Below are experts of layer 2 (counted from 0) of a mixture-of-experts language model. Rows are named router (the router's row for the expert), gate (a neuron's input weights, with its number), up (a neuron's input weights, with its number) and show model dimensions 0-191. Each number is 200 + 20 x the weight over its row's rms, rounded and kept within 0 to 999.
Before each expert's rows: "gets" lists some tokens that make up at least twice as much of what it gets as of all text; "comes after" lists some tokens at least twice as common just before its tokens as in all text. This comes from a sample of Wikipedia text that the model never trained on. Tokens count by the router's weight.

# expert 4
gets: "\n", "\n\n", ".", "-", "\n ", "\n   "
comes after: ".", " |", "=", ")", "|", "\n"
router,163,222,202,214,210,192,205,209,189,186,190,195,221,207,182,241,204,191,220,211,233,174,199,194,191,199,236,200,202,180,192,209,231,174,195,228,196,205,183,216,219,177,240,197,199,172,223,225,206,189,213,210,193,186,161,205,213,177,198,192,181,238,192,221,170,209,199,222,202,213,220,184,220,177,197,188,170,215,157,203,206,184,183,175,189,198,211,177,202,213,203,219,195,223,188,182,201,223,207,236,211,199,182,182,224,196,227,205,205,218,233,214,218,207,162,160,182,213,215,234,210,206,187,221,210,190,232,218,191,191,188,228,168,221,190,222,214,184,197,208,203,168,234,173,242,195,218,168,222,164,222,164,172,209,199,189,222,206,187,218,185,188,216,167,195,234,218,199,186,170,221,162,161,212,173,182,218,195,187,219,182,205,202,187,207,257,169,223,187,177,180,199
gate13,207,184,185,207,179,199,220,159,237,180,204,193,215,196,182,214,225,154,199,222,183,192,192,203,235,178,235,204,189,200,220,174,208,175,187,207,176,212,219,228,187,184,191,227,183,203,192,191,230,203,216,194,186,180,188,210,160,190,223,189,209,216,182,215,216,162,196,192,201,234,206,195,180,187,212,209,192,197,206,173,192,197,194,198,193,218,214,255,167,199,236,203,196,185,198,203,225,249,199,212,199,211,223,242,229,194,215,185,212,210,167,173,163,174,200,177,234,173,191,228,196,174,199,214,177,236,226,190,207,195,210,183,167,221,203,199,189,207,200,180,181,199,182,165,171,197,216,257,170,185,238,214,197,223,192,209,191,198,218,173,193,196,204,192,168,234,200,195,190,196,239,214,189,188,193,244,194,216,189,231,183,210,177,202,203,171,197,172,195,181,206,217
up13,212,164,184,219,192,211,220,158,230,179,218,191,205,206,192,218,229,145,200,234,182,182,190,204,226,194,236,206,194,206,215,189,197,187,186,203,192,237,224,213,197,168,201,228,199,225,202,173,220,185,229,196,199,183,205,200,179,193,194,185,206,213,183,225,226,171,206,184,187,231,218,203,190,174,206,202,190,176,219,183,215,188,208,196,198,215,200,229,151,202,221,198,220,191,205,216,209,242,201,204,201,225,216,235,225,173,219,188,209,203,164,160,173,185,199,182,231,204,189,227,206,191,192,198,174,244,221,202,198,209,209,205,167,241,204,189,194,215,203,174,194,185,206,198,156,223,218,235,195,208,236,204,197,226,200,206,169,201,219,206,215,193,181,200,176,233,184,202,163,186,231,198,203,186,188,239,180,223,175,231,214,217,172,200,196,179,206,146,211,198,225,206
gate14,179,212,227,171,249,188,246,219,200,219,205,198,194,174,197,180,208,202,213,186,198,204,201,200,187,203,189,215,211,226,169,207,223,229,199,207,215,208,204,199,191,201,174,193,208,180,190,207,182,241,194,177,180,181,195,200,204,167,199,200,170,242,196,195,192,226,202,211,201,209,185,183,188,229,212,248,233,224,185,169,170,202,205,174,229,197,190,213,195,190,206,191,212,210,213,202,199,194,193,210,204,209,196,218,191,207,225,208,185,165,207,235,201,198,190,138,214,175,190,211,243,221,178,238,207,216,211,195,213,259,203,195,196,173,176,225,230,218,227,206,196,202,191,203,175,173,206,152,166,189,195,154,202,175,202,171,214,176,167,219,190,178,193,214,204,200,170,190,213,198,196,196,206,184,180,195,159,142,189,210,213,195,192,196,216,185,209,208,223,236,172,189
up14,241,167,199,213,162,210,221,214,219,192,176,173,203,207,199,209,222,198,187,210,206,225,228,236,192,201,171,158,189,177,222,207,186,204,204,212,181,201,223,207,215,206,188,197,152,164,239,204,183,159,198,209,199,208,201,205,203,215,166,185,204,186,175,196,181,210,164,218,203,220,193,205,221,207,178,170,176,181,205,202,203,235,211,209,193,210,209,170,172,226,184,219,214,193,213,222,217,204,176,172,202,164,230,220,184,201,190,201,177,215,208,257,164,225,201,223,239,220,202,166,198,192,207,188,218,214,195,188,184,170,215,196,203,203,222,193,207,198,179,190,205,192,208,186,241,221,185,224,198,201,178,206,206,193,203,181,224,170,212,156,213,188,223,153,181,197,199,211,171,213,192,219,232,231,214,209,224,244,218,193,206,237,181,224,195,228,188,196,168,200,204,196

# expert 10
gets: " the", " The", "The", ",", " their", " his"
comes after: " of", " in", " to", ".", " for", " on"
router,151,231,245,149,219,160,245,225,217,252,204,177,190,252,173,199,174,210,201,203,203,186,214,204,208,208,234,208,189,159,234,199,196,192,208,229,210,229,180,216,202,200,212,188,227,187,190,217,218,181,190,195,155,203,149,198,198,199,203,216,221,197,195,225,192,212,203,212,187,206,212,186,164,186,230,178,195,203,208,213,211,198,223,224,177,189,212,186,218,207,209,190,184,181,183,193,177,197,188,188,224,185,184,242,210,171,224,195,203,212,227,219,211,205,214,177,177,206,211,171,202,201,234,169,190,190,214,184,178,163,203,194,196,219,191,198,165,214,200,195,227,189,214,180,233,190,218,192,243,214,186,206,200,200,224,191,198,183,193,202,221,175,200,181,190,207,202,199,183,179,180,156,216,202,181,175,226,226,225,196,219,211,203,199,187,216,172,220,186,208,191,230
gate4,187,208,194,180,144,205,163,173,190,170,252,187,234,226,179,187,226,180,190,221,222,213,218,182,207,187,206,213,241,192,222,226,199,218,189,195,202,186,195,202,198,182,225,212,177,202,203,211,247,232,222,224,199,189,182,184,167,217,219,211,199,174,201,207,208,237,196,179,175,215,204,210,205,169,201,203,241,206,184,185,212,171,216,203,203,203,226,205,198,199,184,210,192,219,204,217,193,169,175,198,205,166,185,191,211,216,242,227,194,214,188,179,176,178,226,193,223,191,235,216,166,223,158,201,168,204,211,186,163,230,172,195,189,215,243,181,218,188,213,207,198,202,202,199,169,188,239,165,201,196,176,211,235,199,186,217,191,206,212,190,193,167,180,175,201,202,174,192,217,185,188,207,187,203,220,159,204,215,229,234,212,228,182,208,212,202,219,217,185,207,192,180
up4,193,173,203,200,209,201,217,170,193,220,203,247,197,187,165,185,185,214,216,203,227,244,198,199,210,194,216,183,216,184,160,180,217,220,221,191,212,197,229,209,178,252,197,192,164,201,188,220,217,184,219,230,243,193,198,186,201,213,231,198,194,203,199,169,159,211,197,188,188,176,205,163,201,191,217,227,220,204,206,203,199,201,178,209,208,194,198,153,209,199,196,189,194,180,239,216,212,210,217,160,182,190,206,232,174,206,222,191,179,251,196,195,198,188,196,195,191,226,194,210,202,246,233,200,203,221,206,257,193,209,171,204,197,192,203,155,194,211,216,216,209,204,212,178,212,174,189,227,206,189,208,182,207,212,184,236,185,186,159,206,163,186,185,225,186,216,199,184,192,173,204,199,184,227,201,221,222,218,207,208,196,179,236,167,231,157,185,224,198,217,196,196
gate5,215,195,203,203,232,185,165,238,205,222,205,171,189,210,175,195,227,188,151,239,205,221,228,164,202,201,180,185,218,191,189,212,169,176,200,209,225,185,198,205,216,160,204,194,192,204,169,223,191,225,155,221,236,187,193,204,172,194,200,160,217,231,195,216,200,195,219,160,172,176,187,222,189,207,204,209,219,192,225,200,224,161,205,213,201,190,173,175,177,217,219,196,187,224,158,226,176,207,183,193,204,209,192,204,172,181,214,182,215,165,219,214,198,169,180,223,215,206,185,197,226,209,201,201,215,225,197,206,209,173,257,212,207,209,201,200,179,210,209,184,213,183,169,246,226,194,216,203,179,207,202,217,205,189,189,178,206,203,232,216,220,243,220,201,182,191,180,208,245,202,192,226,174,206,206,200,211,232,214,207,204,202,203,158,207,220,178,234,201,211,200,201
up5,204,236,187,210,224,204,245,212,188,206,216,212,184,182,201,221,189,166,176,218,184,191,207,203,176,208,227,209,170,210,182,214,212,194,234,197,218,205,228,212,176,167,182,193,182,211,208,228,193,212,178,205,233,189,202,243,184,235,179,198,224,194,228,207,223,184,229,205,178,217,212,211,209,217,183,206,201,209,239,166,191,222,205,166,175,215,202,208,204,185,210,224,210,201,156,152,187,208,219,192,199,195,220,221,215,224,166,191,190,203,227,198,231,164,207,204,204,158,140,214,194,201,181,228,204,210,213,218,182,201,197,187,169,183,202,191,178,205,177,207,189,192,209,214,172,194,255,172,194,203,170,239,232,164,170,186,237,187,195,183,203,196,209,245,222,219,207,220,208,238,181,186,201,212,188,184,208,201,190,189,221,215,213,206,214,192,180,200,181,198,205,191

# expert 3
gets: " |", "|", ";", "\\", " \\", " Yu"
comes after: "  ", ")", " 0", "%", " 1", " —"
router,181,213,216,218,188,208,181,174,203,224,199,192,231,213,222,175,208,177,220,206,226,207,201,195,187,201,214,201,210,216,196,176,198,236,199,223,201,191,198,214,148,181,241,212,226,198,192,220,184,164,192,208,175,232,173,228,198,164,176,222,207,218,217,213,209,211,202,215,214,173,211,171,179,207,232,202,167,200,188,226,176,177,230,161,163,186,217,200,204,210,204,182,209,227,207,235,172,188,176,194,182,209,184,194,186,180,193,193,180,210,209,220,185,200,180,220,192,201,223,221,201,174,206,172,246,184,224,219,222,200,238,182,183,225,173,200,193,210,198,214,193,216,237,156,210,196,247,198,206,218,177,196,210,203,194,209,241,172,202,197,210,182,196,227,206,224,187,219,176,174,218,172,233,205,213,174,229,177,165,172,170,187,200,227,178,200,211,192,232,183,183,192
gate10,227,146,185,214,217,212,210,161,174,225,206,182,175,161,207,184,211,212,200,184,190,178,222,181,219,189,206,232,204,191,205,211,217,194,237,175,240,190,201,190,167,206,218,204,189,199,198,191,194,218,170,198,202,207,206,168,184,196,195,238,182,180,222,203,150,204,206,171,218,181,233,207,191,176,203,183,209,188,198,199,201,218,221,158,162,197,186,187,210,201,205,214,228,232,190,171,217,212,200,165,187,220,198,208,199,211,180,220,188,200,188,181,199,196,208,203,198,201,223,208,192,201,229,212,175,219,208,201,206,200,139,181,175,215,222,199,230,188,194,188,240,172,230,204,230,233,215,236,220,173,198,171,167,167,194,180,223,194,210,221,187,197,182,202,225,193,202,232,215,223,232,199,224,208,227,179,202,168,162,198,222,211,225,210,210,182,200,173,202,233,190,193
up10,196,241,204,208,180,194,192,192,231,163,191,176,242,195,240,206,197,205,204,205,208,192,184,193,195,210,189,187,203,198,203,204,183,196,183,197,192,209,191,207,227,189,199,189,213,221,199,215,212,200,197,170,211,172,234,183,220,196,180,186,197,179,194,189,214,149,211,243,206,209,200,233,246,193,210,227,223,242,192,213,188,182,184,191,205,209,196,219,187,215,176,235,208,190,238,196,170,247,189,237,202,175,195,188,168,194,185,208,182,227,165,234,197,198,220,184,213,199,200,209,213,202,140,176,216,189,203,206,191,204,210,196,185,191,211,231,194,203,157,221,181,220,172,210,179,211,180,193,190,203,198,219,216,207,199,177,174,214,165,224,189,197,199,188,196,224,234,188,205,211,201,200,169,169,131,229,208,189,198,182,187,160,187,163,188,217,215,214,204,198,162,184
gate11,173,194,191,206,223,210,253,195,185,220,169,210,200,194,186,199,222,168,211,157,215,175,211,174,230,189,183,169,217,186,170,197,182,210,218,211,207,185,147,159,202,189,179,190,231,195,193,182,217,187,207,164,205,223,201,214,187,210,195,211,191,179,190,234,191,202,181,190,197,217,181,191,202,198,173,162,214,212,182,226,211,194,215,235,170,197,208,198,167,145,238,185,217,207,223,222,183,177,206,224,181,236,220,205,185,204,208,222,176,210,182,233,185,204,182,199,208,226,208,187,231,197,201,180,221,189,183,212,195,202,195,238,217,173,213,219,220,204,212,197,184,191,212,208,200,228,177,181,175,188,217,196,211,175,179,203,194,144,212,222,220,228,215,219,216,215,211,211,174,179,227,192,219,231,190,193,206,219,205,183,186,199,174,243,195,209,242,196,182,235,207,196
up11,178,218,185,221,203,204,235,187,189,216,179,223,198,192,171,200,194,211,211,177,215,196,181,173,240,182,182,194,217,195,157,226,178,197,201,210,232,200,174,158,185,178,168,183,240,196,189,201,189,165,222,205,222,232,221,229,181,232,195,212,207,186,196,221,187,187,193,198,199,230,209,190,230,189,170,180,227,215,182,211,219,211,206,231,184,186,220,208,193,162,212,195,210,199,221,240,194,166,209,216,196,226,197,207,205,190,188,194,197,216,194,205,199,218,186,203,196,230,186,184,195,218,212,187,227,191,180,217,189,202,183,264,225,188,208,235,199,202,221,212,160,199,201,177,167,236,193,181,186,176,217,209,218,200,230,197,186,157,206,206,189,212,190,228,228,192,222,211,166,176,246,196,206,245,180,203,220,224,193,208,190,211,180,245,194,217,221,216,175,202,221,195